From a checkpoint of a small mixture-of-experts model trained on Wikipedia: 2 picks a token, a softmax router.
Below are experts of layer 5 (counted from 0) of a mixture-of-experts language model. Rows are named router (the router's row for the expert), gate (a neuron's input weights, with its number), up (a neuron's input weights, with its number) and show model dimensions 0-159. Each number is 128 + 32 x the weight over its row's rms, rounded and kept within 0 to 255. Numbers have three digits each.
Before each expert's rows: "comes after" lists some tokens at least twice as common just before its tokens as in all text. This comes from a sample of Wikipedia text that the model never trained on. Tokens count by the router's weight.

# expert 2
comes after: ",", " to", "s", " and", " he", " that"
router:150125122144163156135121110145123156150091175188136097154162107050159173098122131118213138137201176090121087118157113150104114091122077175155076151103138097119106159174087124142132078160169162127107128163135124130138106110114132128159176158103100147207165195130146139095124128172080147096155123128153127090119066132163151110110159133112117130101147161051149140119139071112062080147083179169195139112143151178096141107140103091083089115127077143155129093120172058100118130101103143
gate0:070164181098184069085168145070140109150120138152099095104121156154106082132158136130164139122117140142143079109122144100141086149082099168163133171129096077099100077153150107073114181168078118144098140120121146094123162173171052115168095087153161149170122117137139147115177160101117094134213135153159147107166124124077131145161092069084120096104118109154114133120128138144121173131115155182086155121097214112133180098108078156067137093193136087094095122164120117143095175125110117
up0:124167127118136093089203158111109105121106120125078128145132128136072164190107091119129128152122125154160044138141171171159094113053116179129190146128057140135172100167152163104129123167142102132143147165121126187107109132072083121140130078116167135126167129153143104099126136082099144099164144140145171119181148097111182187101134118105110106053105135117183172101159164150131137123067102125063172103120137094133114118091114148145155120148141191070086067096084162127089186167139118
gate1:126137119156142099078149138167127082123138145134094071106117127117185104140082150150145091099134134098116142120136121165103166114158100090075178129135086098112119113142119200081103127135121085180136142146111119177116108150152194190139104150123135132118162116188102092082181069146164054120099105142196118138146122172145112114118058195144099128100208139078122153107154148104096126137039093129107129190110172078114165106113163122161094112117120152160158151082123163125094067185115144
up1:140090131202132118123156129132162148125103097074099122148068131136166069190140133176105081191149116116092075146140139150115099129161076114050140161113122132190142136140135147089141073196111107155127156126149099083118129084187139118124139142069112106091163102137108117099174160115092100110123119139219109166106090080116131082153121170128121119131141125116177145105201076136165121132102156063184140138131148150129116182085183137138146110152092082079154151102106132077085156178115123
gate2:154147108174157121095061099131120134150129130126171127125170163179134147101070150128134106161126162159164165102172142142127163123066173143136158108099155136155118089141105156126154158096157086085147151099136082136162124100131102141154114178118189159085096124177102175107094122071135159080125086191140134071113126167078101110035105141102153195165156115142099164114186084158114145113098100213121124166081110085093123122149099083168091050146140145157100145072112132144124130110162149
up2:155119081170146136078089106095154121143133113103115139167075120129152108107161141167134129110162128117195155123056161156101142172169102146137065068115119102175125133134109073150118113128109108122156123136188110087145117095101163113162162089052179133128179140174123073129122125111094215133112157135179101080107121136148143108121165154112094134099133146081143127135148108141166134141159155205098119144105101198087115157103166137041121152092133155094083099082130130103194152133197076
gate3:156146172116120164108116169143127107086144145114193109185142109122131144129113154159117097098124130147132078126073102124071143203162163171199129180097135122104125099170149111167134115141128154098110096146167139192079079136094083125145129108172147202097117080100139156117102067115156141075113136100172164118138139096143200111154146139148135084099156076145135167140068143097132106147152129080189123114086072138097176167138128163073114167128049121135161153132077098148094132149144062
up3:151104117112145092117162094113149133138108043148121122124063077118127103118100136132134135146098109152136136158135111118111122065149157094118109091161139162153229153160121108181153227159090074181136087115081113054146155134195178110141114133064127076147128153118122161114116106154095130116164127103101112125164128075147103131160058134085137179173126129141132104117075094129173122151165130138131175178135161102093090121097166095199137113154169132109114120121196142186096131127132172
gate4:142110116081096177121141156111113081108120189140157145097137089108136150112068096085161153146155113136122065118139096093164132069138069171165100164122107085150141080131082099144190173114107183086099099148137165127093166146142184115100150127101141120154165127110088158158164125165156157072154130179108127105154147164116112163127165123101112101098094086086017113130157163135158124094080144184148144132114099148147152081160140099123150089154114187171105082136156046126127120164118181
up4:119109115124170161106090099176115134144128135158152153125072112108138147144154114103164062090171112127161105147135182079133127173107104101138035153160157145114043097138081135107133128144096117125134181108164136088145145132123120084090112105115084130111142088145193169123044154124154100134112128159169129167144135122114082159099140161167120074157078121110114177218088184106180126177130183085092156145157174078138107070114149163110136193149183131148127094151103116097136125145118164
gate5:116107138094107134145135183141160067073099160134182097119136078161076109069121150107107080150141148094133128094135073111115133132110159143143168123109165109128166166174145128109157159080090151117160088130150111203184136170164117067128109121148151109128194211109094160146068093183168138141127133093131109123146147152163089111152153132094099126145116105083094140073184047122167125067148156132207170138167100130106095123105124140109128126142203140119163101122161124148124140071151075
up5:104150128132183146116174111111132117134123081101117087100150209115082137137125086087120087120126140106172120131164129191145204144115112103177151115066202141147205120149130146110111098128224075114114102162146126171126190160097158081129101175136127113151140135102151127104106132145132142111182101107121079139108111125106127096109088079086137118108163114139130172148095116108186155145152124214100202127132170068134119158117096144115155151067067108096087159162127076149102145089122140
gate6:139152110181071106064167155147126135183130157116104135126101118143111122161117155094132158094093128168190065129149106073156119095130098109152242105135121088162071134111125147133135157124079149150146185154107168137123127136155076074173114089138145088133134129107123121143140142111110109118167078156131159135156214174093104167150120104134057118087095140182104140155161099117143133139147115126088136043167153097118139118110092144087184083179155075141162110092122163160113136054119103
up6:146084162164124165136116075167135116121086135065114068166138068151166142072086118137127122138156109101172191089108085158076130100112099169125112167127195120117135118100121115139146065154144121119104120115147145103098101051188183044141136160172117165177122091128075154064149104169160148111090101099157136059158104110142175113143181152131138143161113121114145163133119132131090099160168191100155136200113095132155129136068155086131068185149126119108146124151173108127124119110129132
gate7:085165153179109150123125155168135128193148170069072127138132150111161150113148137154118128107159134160148176087117126139121121147089117130120090107135145087132109155129109130099131089128124145045072123103204159109166089121095104153141115097109138134119155150145162110130077124147076037136169144143148112086069107165075154218060124112166132124166110153065176134122149160152097119155163152132126135091117185142154171129112145130184135148143061145169190079128137084115097127080065093
up7:142072095145162137149120133129107122145152079145098181186154172164129102088129141134125196097159103130147112099147090072165121152089150104071145065162133094096110140085172111164113086102151061161135169101135118100155104149126090129146099108116125126134104137165136091099175086114165160088157157161114132195135122102105094130113147140139165194171165138160104139179125168117156115177160061139150157106065127075183143102076091175089218114087099101157149096094111159074130098120116129
gate8:135139124121168127140057081107147139149148128099125086209133087192172069124092131141139116159121103084092137147131114169146199113081147109106105154118149102164187126154213152119134102118106161184057106098127079102098161128109175136138151194144173121122184163165056132143121086094073088092181115101143150161156132098130177144130143132103123126099136088131115134104129111107116087129107140113183135104098104094056117135192145124173092100070135084094180141132104144134178127149145156
up8:136153161105126118167100200128122113135094122104113141114154156132172120122101091175178127135121133179130134093061178138112120179125158062151102160157094114189100077199187159120130118133135141138111106109099122086086144139100192163117133144068089138175139090173132126131165093117149116086134113141142127117124054094136135132120113118122143107092163109081058106164171113185145173086074053152139134103104157143080162110152098115115106103107128181155132072126094153156165060141132215
gate9:172171157177112121166102125090149138156128139149116121109123114197098131148145094132202113203145112159168135138159119116148164073110159118136056194145106151179186098186123134113125164121055160174060121120187148109071130099110065138127167099082091133155159104085170109143127165155145166091107092122125157104109085123103069157129124100052146132181148117123103144150138111146124125131073139076151076120110087115139152163140128111066116114105157064174111063131124107155145123109146121
up9:160135169157133072173117139187109144188129154145149134089103129186109142164146104098135135122120099121177143126186107077164133179103144107140136155086123097147125077132160164109122158111135152167135110158072177134062144170144080169130142106130068169138159076124126149163175105157151064115106094147109179126135136088074059156083120115145158129118122087155108123134107133127126115149103093110148100063120127101084165144212088136071125089173106095067149051111148052174103138118136122
gate10:115109112154119106120125154106127060096168094109129117070125114138084115085070157146079118129111123152126151097081104152102080114117128155158128138119106154096168168138119154106174134176111081105099153126114109139126075116102135086147138133188176176146176150111142148133144126107166141143099081163068193084149080148169147132111174103083136106123138171103098202154150063136130107177115104168087160154212125095078135106118130147185128183207075175078163125070144129188107133116112150
up10:103119171106163111135118134106184141192095093150099130157119163099066075126167114104155153158141095117110138168209182125139158183100113101151143121088099126121130088139157126147166159077169126136216144093164130130185122123110077078085172057155131111153094095095102108156147092150099101117185124103126107143137124074049141149104099164173146146143087095182111090085080153097148175097180128140102114117098136161205089161102123158104151110085106153121094136130105165127161135096150109
gate11:119135185154149188131147135134149075163144121100211157090157107170152130124078120147178087133136115060115140086118100171226146124184068110103133083124170126092145079142155105162105115153131134107159044104074110058066127147121161082123107133110137116134099102163171114109167127099080082125140124142093111100101125166124101166086140120141103118157130120110141169145129110097179195145129131123162164119148150154063186149144084128076112177083121112181123140096115131141086100168110117
up11:119140115127170112138123171099032141109168180136115143135180114109071106109158077087098114112153142094114110113101159148119187122105178146061149186161123112101163121089153137144151117043096096099147131194173062126183101100154102143157131115054123156170137175144118128049116135088138105177135128160169096155078105125121123132193100125136121122126122175151134072145149124152090106093117139132130088140138184089172101091125142084139125164164125138134118146135124133118209195083140153
gate12:148128114135108126094110129151157126146147089104164123139143168128137135087157101077152175105135154152102102098113097142148088144132140102160072151163117127059107146140169166142162205122102123059148132182099160126147024092134218155123096166111154118115126163117151135108098093162119106084151125143136139146137100150146176113077102109085139101132200111088120129192182139150144165136075178180117160101143128074126122175139106079146114140179088165127042162108159077089140120082144091
up12:123141092094125102112130101138147057169116059103147116094161149139099123133094106073127125115165149097161089134132120097090116194098116118139130128104092100100149149142097170114157150128197165129165193087141072130172104149109181085088172145097133115173059150132177122080120084121150125141081118151096147156117135159113096112130101129118121063140162126113117162180161068161193176141128143142140251162168131133088072165141148142162085141140101148108095132125096135150134110075158185
gate13:091108144111127130114143152150062147104096107109162097140110124084127087158132075130138145171133126159150069123190162147114174119162101154170130129195136090147173109149116075090131171191108140173178163108120136140160149055110116128179138093123070070169096219164109131086109118054098091088131141079136122109207129122122170103160125088103153126139132093117077109118163047121126161151154123129143139124134166122115123062169080077148160092141141135170124186134107166139108144133157124
up13:183121146127129135130161056129126100085088167113157178106142108162130101140146146083167057167108127067148144165092120148133146172137153063142122135132111129143066099111192118109134150119148162121105151135132134153158105120151134144077095102140118076123088104122095134138125206097158163136099125073107158133155115060149152091125136139137113089133181162093181150096078101156122215064058092086113132107138061126255128144130151144145113134167126138143112144163133103128149148124117148

# expert 3
comes after: " |", "|", "  ", "\n", "=", ")"
router:090141137101187087110136103137165118103184129104140136151089071100115158101117132108102170160107196138129105151124126150148125116144129126094074162136125097090136154086119163110094210082050177142161129080122117171143187168175128120116103086106082110122113171092119116148140178125117183146142132137106218095109136160117100095166126161098144071195121127199123082073148125105147136132206138122119138129150115152167133115165115094073110103094123094119141156142155138090060202133090103
gate0:164111181113122192163147101126129121161160187119215110174192125092099190176148144150111121108124108185139097113129119162096137096079108099145115138145162131040199159031116112131182133122152131147120098112148103110154106139105152152063138090105132092138088154094110180136132152086109166152137119081092119170133100145128107090084138118070172100074175152115115093110123169116127140127190089158174151151126087132159150082131081100096170082138081114126132168135114137089140167126126136
up0:104121089155160079127110125125102142136127101111150155149102099116217111137106096179126143085158130190151080200140099103081229114148142121138097196126088163049109144155074176111126149167108124142126161134070138109063167093105157129114105145124150132111136153096154136078177143171138094102162131169158096061143176104113098208102126117118103106107103160089107119116084137108088137106144140182120103143134119107144115082133126156169102189139208108086136120097128160153102155114093135
gate1:107161075151099079130107123094158138138150116101147136139050087166156101157109155092140159168163087152146124103145176102141030141155135115132112107101166104153158141123104096129136113152140063083124170113157091176117137117093107103061095150194140143121106077093152133170246141103117083099140103151119129143180160160135075122180125109096138089125130159117129168130076080043114144159112170130076102155107122067153149128106176159117163136134129139146137105171144096127169110105093166
up1:138104120082160079139142097190048092132182166129126149137163104126116095085137149132188151108103149109127143155141119115135154122112148151124118116144097143171153127163118144108127144104098133117150097077117190124118171149166182137184128115166151171151168135133110178097000104169107135136091109156087143122126184073129115097112108125124177102167094171124096143101076163140120040143127084160176094091198105135120101132134131146180163151125163141080139147076086169187090121157131153
gate2:133137134155134155101053125113073032068147091118135103156049164130184126069150097138122129099139087168105119116176147144101043096106104169119145204151113107133083144139117115132158140087140150127164061093093172146051154137128135121135086126143145130076099202116117137114134185144120131152169064147164164136074125090079130071100163148123113140153124165120135162116126145158091130101157111170138116122134193105110133125119117152160162134195135155169096176149120135146130092170130142
up2:162146119096124194113144147155110141162118157142134110087168110156168157099102209109161153127195139184122138122146091137119129120109090116128172104142127153168073126118155123149156001117181139096106123195108135145167162062131167070145131093125098141068154144142108082067165126104136117134127103124103119145136131170123093191105121111102152123122086058176108101100063107125106123155099104089094128144158064175092142084165156116150134156163135166119176159088151121101102094147104165
gate3:099148084149145130134133161158117084143133136138076171136118131088130138144106130172103101179097192125131117058156133164102154151182146113118162158075143163080142138139141106137197164097161124137123087142164128118060101128179098132114131128125111061162130142071141078091119131126165155182129151181131142172124103110127129138163110157163140115129084113107149152064203076148127104145183101100124144089126103117113064111167196108163066113173127127184091170111041088111120051111120140
up3:157149097130130156104134098194086072130159074146081104138117123072145138152130153149146112151197149177061177080138137146092160114181111123134095136141168137116104139084142125109183140109122129124101096104168130217089156191165139089129111111148120119135136092128162122169110108116134150149101141192114088123085070146170136131152154131136116125182100176128109126147224148123092145174092114166132163101151120117125104052071144074069074109104138091140122205106105148092082104101136119
gate4:109127180146105166152109140151160159167090141152139110171178113106155088122164173140150124150092156145071075087122136156151089116121147106144104071161132121152126110107141080093163088100069133105108078156154161133098172179138144149139021144179107127143201167150113096131092163166116113123198120150112155122088106173097152124106136127095125116126098184164178154117151103124179162095082143091090131117058110162132084045110181128169097107120171125102074131140106123135177109106079142
up4:153148155138132107094073109145070181142105158153142084120126141112110112132173215113165138175105162112070047173162171049179120124101125063121118076190145100153119131100093121057135159129162089128176118164086151170107086143105140094164095141102143129193095167098129129147117119128125105095127078144152127190129163109118164098089110119124143176098121080153136107136135096131113101133153124146144089129151146116145181127191198101140106099144137144054137129161121128188126131192095145
gate5:126118131114150058080133134185155085167138105055137083110150146066166180136142152133171151129099150098136153119118124141166133131096137118110149120089088112118124135137174160140066135177146158092102138120113123128117083073155113196119118114090093112157072112164169091128119167124099152133125095185184114190128175038116130159115170080129116085088118135204096085190101124107087086158138166096118086149085121136169136160112121152098142145136164091157112194141126162087169144118155190
up5:119147123161143149123126061099106084079147079118122096087152119087125118144151062207101122101175148079162157138062135145071144164106171074191132095126066149123141117146140148075159069170121170120150160143108116153123156109095073093147180168154169125136150120153099131102144122136179125176157104047115109073158148153165099136175104131108124151080130117151171090137159185093138079091088144151106159102191169119157109089127103131086152129133145109142145170136116102149107081180171138
gate6:125125155092111153081123194093108127148118099126121077128064169094123116142136175084119097121105119163084131150131142067190105088169093031133114164114146102203137131175156142087148126164128113126132114101102116099188121156136169160083156141125156140092105146070098142115102156128128131089177134165182090161144091068111160134130169145110143147119141097109107117104117092072114187136113166108188170160146197129093120095119122111117155156140144139143066159112185066158141194160082171
up6:179173137130123129111107156120150184102156101118085099115074078097148147175139222075116148093107107159107138134139134219150097107178091117145146113125104178125106096087165089084180116131074130102127137125117106106132123111092136198064175103160141162130088101118068202119105105107095096119155151131148150125135125077126222146130131159118126112082138122152136127116190108144153194099161167045142082159155142086092168113119140121106105143136149132132134157092112102135163194127129117
gate7:192112119112181135127174132162124124154121144098189132137142165084117143094116133159189149113090127065092132138100095117140174092106096194107104094167087088122156105117152124138166165076116118133114081183108134097170192104179155128157074131148105161103044058116150109080117099185127108137144112150122146165159153135158166108158188114177107126131139096127179117105114135031081154060146085144142127161121109132174128113097118059162111173094125099151107136110104187125120124134132160
up7:149121092163135083120128157164136175137170150151197089134107140112108142120150130122108171143133087116112098122092111204075108134159052140168089116142144114177131097175152129121146097125140164130127119159138143131148119144122182105132161170165135188139066075159134070117108116139096117106139078144136123136170122163142122152127082212125164135132117113145095127104088075101071147092085114132145077198120149076122144051160187058093161225126121131158138144121087059134112101115127091
gate8:087097132192106121104134204110169110132133123108128110231147128133108140135101100114112112126103120175121172165167151146094077178092095138111153173187135098115151068086099121138142130127112124137200135162126135083092083128133172145176152123197137192149097178079142101131099128068151132159189139143126175137091115122113115146115150121096086081069135095157091142122115119116134130124134172070134113125105208163143134130117153143138120073059114083111138147187182146061110102135107093
up8:163064105117143111139099177146165149154134144123205176132085138135184124123109150124098179155165139153134167141091146084143128132106168145124113092162131142064146118136058131155149124177148106163182104126149099102153076143120155136106112137146133140110129140120185112075066167113111103131196175099131167110124098072118131161103111084102140163140098110138126132004070094128045103121120129073162112143141154116157113097219136106165106101163126151145145133071148113154165174118158155
gate9:125101141106200080097106162154200149071178112094127110069198109118154097106087167106108111136111117139149178132164140146142153107055091131162162150174162107124154117178070156097160147143169133153127112112128104153138129090169170142146131109155136085194105116125153118158103124138053099126154092074171154149086132107104083111096130124186117114123165125144158113062086121097182102136178133193150116075183102078100158155155112112120140136110129119106089104124104106092135211174147104
up9:104174063146121115144160083150120175135101128149116129167176173071132086141128178085142183100142064102103119098092148181153136076119131115167084123152175152164154104110179146161154154138102129131089140135135174109142120123157137114129116117078200107109103160143106151149163138111064150097110094173171136027112149106088103091125144095122163115195131139150091109187155123153088144086070163181115119133161074100160144135113121117193115144097099120074151129078082185095143111090114102
gate10:145096124088138075164125174142155124106116104135098156146110129127133107118191145109163093117173126169133079103159130110169131152080173134170155151119138167116110103155145089094198116103143080184072099098172158155150148174142135103093118133161093156095174095073110156094072160160138213126127093107097157127114126099174146174185158085097130135098126106141114109120087086119127081123176083165144132149174098068123171090153152151113117198132110097069132142136110155040151136186083148
up10:152223216069088146085154116125127097170140167165112140111116209102182071176110157078072103146177132111125184113110107146096155107163128134165126133105109120161194136106114129120174100137081164184143124146078115125132125092147111102170124131110073123175072127094156115120113095135101113140149055102103158090129127157076136078143156164130110091146151144136166170128108102184095137131083084129117075144154139117070141157175104111151136102122149126108112143149151166131186079182118130
gate11:105113099169154129082143077120131076145165106119103222140152155052072127086148066110156117164133143131123104159045168130155132185144146137118095195167138182154100163107184115154110108128130124210110149140211124126102172147158099104112067123121124090129135127092173139208066147118116118128084122110095187120099120127107144123135134140145160086177132105118114146111140180107119133086135150152113131167090070174114120116131129144135084091172076099141150123113143105153115186149177116
up11:114126091110088103109114104157086181117164205163121135109113112144116170126096205174148127143143097145112091077116152132164120117154098111131173110162120133122090120117129074121121137133099179196063094124148130054139117161138156154121110106130019093101159061135133088115100138113110135150103174112141126115117106097114125144138155227149119141131128100090101123117137156087085157159170152096169129160130112087115087195169158156143085129124120175107107137087118112167193167116204188
gate12:143174166152115104132197120098199109145159146115054096109112102093144142117126189173131133089152105133100143129073128074136145128103118146054106152159115118104066137126153116119209080146124137093076091121124118170157138150111145133140119170194176149137076197130126125163163172098123107205104087080121161102113157112079121078109134068138180203131130130111158150141131149107124123116153131116133101091085054147142115136135087114061151161104158122095118125124105138074156075124125181
up12:057114105154166100136096108127107098134106166144148177169162139148136154131154136117106171164088117120125088167158148103136097181125120139175255095126125108145136097103137061108082080153181128096095171134135103041136118122125112150174124108138149135103123133097122152101117121133199136125185132150112092146081083107121160119153092122146099065135110095157099083158162159132185214102131134111139134086148145197145082109151101184110148156127160116133130100082080146169108106137063134
gate13:126154091129146159132128123091071062112154107133088147129088100080112161157152139117168118159136155116149131128110114100099162123099096130162126137197160126088113134113108084131124081107147145187183067173157127135130203119138159123158192193114140088134114165156146151144124129115129129091115098072071184134209123092073113150172100123102175128128095100117097150169187087138155101099094085126186131108113122153117125108205076127107102088140103077104153147141115126217071171143095156
up13:079136115090069127110124132106124083081182138110128135128131108097120140129119086184156090084114165107112110171131138121150136124113106157152100084149208097160153115200110125112071156131114113092142151145165107080119113123135128122127174179182175156169124150122088129151123132122125157072131130115075062171182155101122111104154089122099216139125156079070121204147212148123151130130155139203176084132139158122110139133139066157084090127152134145120197105125139096125123124073062121

# expert 5
comes after: " |", " (", "–", ":", " 1", " 2"
router:100126172155164144102161174091154148134047076120110145158149154168108087112093087149100131133066092138130129102126103068109116125122110105096129139169135138051125154147099115160145134084099184098121137132107117129119127102118099170085108076143133133089152077106100102121130053095131113117159189169165100215102125153105143138139103151157186120173098129179162089134149146125110188071168163112092079123112142112133114167147176125144074124179071095141138156128189149159149164157193185
gate0:136178165099094172122132092136144120117134126143094139111087087155105062117152092167073099197127133110077115201131096082155160130205113127159132166118170089123153147126141133130133120123117130209130132111115120158180157122156104102123114111094167125155125035171160087182072119161166134097117086139141148107147101076170161136131052165172171088160113118120082155094163073161171125132143126098179147125089113122130190097156094132101106113145109127143168058162180087146097128126136158
up0:119093111159151089104115076153074081172096101173152173172149112124134121185109077113174155120145155109142160122084109160144113168142125100190180108088070093103126178161170169146099140088169146092115120079098138161116125150131115119174153120099083184086125160143126108150156137136117124171116115140136130090126166162126101087186098100131158117052037128136145110140085142077095140126144091103102105159114195159165134128100118091128182132112205135087077094095153176114159089178126097
gate1:140101160163128148092108079128163156155057161113138163161095123119102082062116130178158173170150139163155086182121165123055089168103118161173195162151145094172136114146140187089149146120158160088110079066097163114160120169128173096180112057136210120182120168098115070120095130136127165075155151138114074119123118158117159138086179139123078124150089097127138120097085153122173146136127084119101151109128154117111096094152123140085129098090120145117121184090151108140086141153109148
up1:157099150150097127106177142160139064130133142176137154183101157157098161118117114157127090144125083149159087180152138129140111075167111132163164080100090071109125169140100157068145135135131152128138163118172132184098102047170071099140171093164113132134152141023159132172068153063151156136124102156159080146096136128133131065136119104175083090135151141077170124126124145145118104089139137108133163140078153137180096165053148154079169123133147149156099111144151074163114160095112141
gate2:084120132149165202149108115129122127155121157153085148044127131112139043102091110127132042121131201130094103191166134119125076175164110127101149127166150112144141113120107097102173099151150111101096149085168104130063139105145133170047144108131186145124150148158100108140097139108137142150087132128164146144088148143106090154163078203097137112106141158176142103127135135088144170117171128143102131115139164152105096127022102135184108136118161080144158110113173164147100119171188156
up2:147086133208127131113136122118046186146080122145171123109082139146157095121099198179187146155120087136159051185119143095159090135101149172107117120142137123167159163100186126133132090156143127142113098102057141113152147085091100127141115102169173159066096188107127164125154155140196138124158137163127128135132096112094080150119105125155156051107145093168145089139117152147092155117120168133094106169094152107148130170061116144140151148131059099105143123144131156101133086101054086
gate3:116147167146092114189145188143108149180104183127071152161116136095084134126150094083124056248112065141149179127098108067129174095139159149070128160113064168138112075135105139111122122178122184135175151152097069190145148138117123097173143116143101164096088032120134152117112102140103116091162117174143159129152137123072095136109113124112140127148161127099166176096175162144111085093149142145118109152116090094093162126129149154150139091143123128092134147103119093146128086136137093
up3:089121081111166124111137088172189087091117154081151146124106143136145127155117142111077107119039180161079091088135163130166142109107146120173068112110129111150118082170111098144168146100113118096103103115177147123161191107124131132145106122132092136136139153173118086131165172072150130124155141052121120128126091084071202060100107161199140139152154112123139101148089145154083100146122180153162121146054110165141121111150092155172119186118129121143126141142080127129113207213147150
gate4:149141130154163113142125113153148139138125125134148123082124183163049136085090116128122161121143160065128091132111070071185131174086101153124109109158132080135095078173148129103188126115094209180147143106202117138099152137105115156196099109095140098132111120158152125111079094150108097174143157108096124114128131093148077115111115110127151121071178114161170093164141067088127157141150119071150139176102100149120124164145130122159083144172121113176138234112101188113086104123166183
up4:082111120150143096088071086154113149174169184143138140095078091114196157095157120097108116124107186209161164129134142107150148155128115105174096135177158158130178111122125158086141120130106135139110050183105136164098029130164090166185124052131137139138180119065131164116089139065089124159157116128150115145124115140118103137154148096068169153105105089079183109123089107114108108199171189117082130137164165099131108108154129117131131123157122144094107169113094096137162125134131124
gate5:087178087143119105089118112146133116051181152132108160068140113139123075160116205154124107228103159130146109150125133101100122132058147122125124125127163140146150138116087066105108103140206149107086166128148153112125111099075146139169120092115099100123112113142142082173137119070085112116115145130149067085109127117099188180138136131161148169156153136119203081098132209149128147118158159126069108191084094156183134139145095150122082096163104127170132121140104183150169136145113098
up5:130161094120072118086153110113078089150078173182067161134072118094105095096060113057133136144099139137102177160113147092120078177154187142093134121098089134127164108134137133108112168142117169087091179186093175113101115151134158149122134094134140147081157069155106088057146055083149122063149116143146119097112142109118145096124121153171132157192175116129086186138149146137093123138109151168112138183087136133107121178155149112192132148077147122158135161132098133134174142154192116
gate6:079176107175154047133154099150165109121126105138172155144108173160170137159105083150146141108183089161135138091131119142126141155124088147089069194124113148106125147201111142134182161120137060133114082094133151086151179152132176114073132131106089037115150121121063138150101224099149098100106174079106105152173118088127111127117157132085110066168132148136136089132128091108157192076158117137132116170163122132151081147093107136140162133100138119105124159118142190148131149107105080
up6:085154118172157099168156085124178170135101116096150156051116125117146121178141097078151148151122132137156131095116119108142128146188109192148082127077125137127126117156074111078125141100081151118090176128134178139131134175057132088151101153167123136100095140129162133203155101128180090133100063114134143098130106109103101095098082126118109142168138117120154102090143095174153145060109142137112137100133104150174129132105086104229096151073112117191171104147181224132098124150163111
gate7:063105154172178099113160180160093146155091127090128085160127100148094132143103116115144114106144121154150090091153121122092138123142126168175110134154141087131095149117064158202166093152074183076122108112133096184177116108127140116098127124220132122125106122087132147134119105123066130094119199121141119121164129149095070166110206129149135148115150129112145144114132126100087092073179219111130128064115054139116217164145138117105136127154090088133171147158121171107144136098086137
up7:166120101107173169143119183136112131108148102138115171113129190110111133125074145136077115149135169181148121144165144113106179104063168117124113087142153184153094134106182195168121074112146092142124121180153121069170148117110144112190126158186110103135151121119178077155160104060093127133220065103094059161132083144131131112102140152133116147172166140142139109097135160114128113129141150185092107144090129111053113129149082064137096116101140124105142122089148069100139153081119070
gate8:126114101154139120155157213121151135170087100171123100100069076147111112127172119140145113136040151164117109138118090201148092117088115122156113097133080106105118138137091123118124149173110108135069136140084166132137059095099147154148134151114162117172116114129097044092148191190118111167156125136150173154113174123158143099143133143146119102142163190166193135073092121046066163071107124078117087157128175148131149154149127091117109118163154148148070102156176115148147113163146124
up8:149113103152097178081111144178095134106167180126110142101135075102148144103146133165079149207173110079119222129089139111125133075131128130164125152106107185143116130108134176092115142105111144091190076215112139119169146103121119163125091083144104163151110071158147175107091102151152115143143109081084047126099129148114138109164098115145129087139157162129106093137204151129190122109148101087126200116109111102136122135139137178093132095106142108154148145144168035106148131073123124
gate9:151141141131169158121116127125165141155089115155119116144103113125116084087118113118080156159143152154096114220154159144178130078113071085139169116119100149084140195199138147130208119113096136101153146169195103111120118114165155027070120076183144121139153170179108117082099125109135162145103115149158133070119128116148091111085100136180133119086119184113149089109068149076155109099118174155093097124114114122131192137121131161178131132089139087157153126189109140123083164077146122
up9:129127106126107109138109132145109121105105110211125119148141138157031112162143113111137191126132142132118134180162077133141114148083178079124139130110146110154138175175185104132161105164159176147161131115162093079143086090159159003129164151154111144173103124193110154137048125140114119153086151169162085130117086128119111085143123069093136143120085121191168121108094138067158110114134127129068086145112140120165174130077085097169176119124103168130125097154146105176141137139171153
gate10:151172149178081189198133120085129151120114110070113084165126214166110100136126096170141029050108142147148145150137162128149126137104118149118147125131113124119134092092155111113112143092142124089120152131124081033175114126107186111071108107115104156103084122172124158145130127106124118129113064158063102139204130097113158120165104141114160157142192173143108098184161109099100135130113141069134159146132166170095169085103094143151105167130103145099145182082117131121151137132126180
up10:145128129088135066134178108174104127110146126135143162138146105156128168147088138132109245117085152114112076126121132127119099188140064200139152128148174154174083091154181111136088152149110105106138164159148133084135103140145104075150118120164137077080099189130187168124098079139063103148113187154130058160121131097116161117154126138108127124132119102128136112167137126109116142122082133142164144116120130097160133164165221143066135157056140112162145152063150124094098093136092078
gate11:168129128145073160137179084176095179145136115145161108143120137088128120090123117145138087176107090121106132142091117123101101121128160168100119079178138178128116115172110081130121099092126178186086160137124122153155124055124120113132104168187126110140050123120122099092118066146153060108147067130089152090160170167210154109126190131166145169114141104125125105113149028165105091135170177160167121160168141075133123124129111122167089184190110150138128143092102171103129138111105093
up11:108157066114131172107127093118130125074106093124161105111111197123080144133112132121095074162156162081118142129128136189120115127187171170122173157101110141122144122132112160149110070125110170125174099070172098147142165112097054105144102128153113083080136055146162134093085109141187110128109108191126157165123110119104161105077142105111166213143176160143142104135165112103072097104143139135089126152087153184096197141101088095146127119132142205160117173089115133178143135135176173
gate12:186143169104146127175168214165129110196139185098073125127133133143110174106072164149108109080142085081134132119199129077124117077196131121155120121138091143150086106128169135111164153146127150117141140130021058125082131115153185088068079145137156153162128142128170063091133092064097133120148110107095188160107127183124150132173116129150117106170165104107054092111136143119101148132141124123106125168136135146109105110146180097121115134124139163089160132117132113123087099143132078
up12:147082092088143129115140090095028159115185110127095152134120135127142133190122156136186113164086132149122142108091145135136073192138154101171138101130075177132137080127147107127110112126125147096141131155126120143131113111115129192121121093123201133134152177114106142138073118097090172132113157149121114080112168114088115091196059173162135167130096118140129118209117173107107080124209161134167077127186114107157054103104114142115167138134119122149100145153081091119158154145216161
gate13:106101117158128078116117130211123174116199130117130117084064167129119191132093137186134123115119117202137107126170181143133140108100134053143123098068082123126084141139067118153138128106156108140093130084098139130102109131179158148142141124166115134072110099142172158180123125167101135141131086178102080156168151120083177101149144116066113121149133160108138110113176093117192160103128032131105096111138129148101150120114121193191098068153138134209108128116172146137113090136105136
up13:140105051160131145066128066096134131121078191163142149128146141154145137088101104160137169106121120102082188131095122153117134117086200150085067104127178085172159128121107178135107149117125187096074145168092061175133110077131155161094132169099159157132169135139095131141156092150106169149054080108071136130128148126216108146187117153112120130148149132119122082128138113163160099114143161128152074159141120075186127187165138129104093132089092134101141091136135078131077143135133108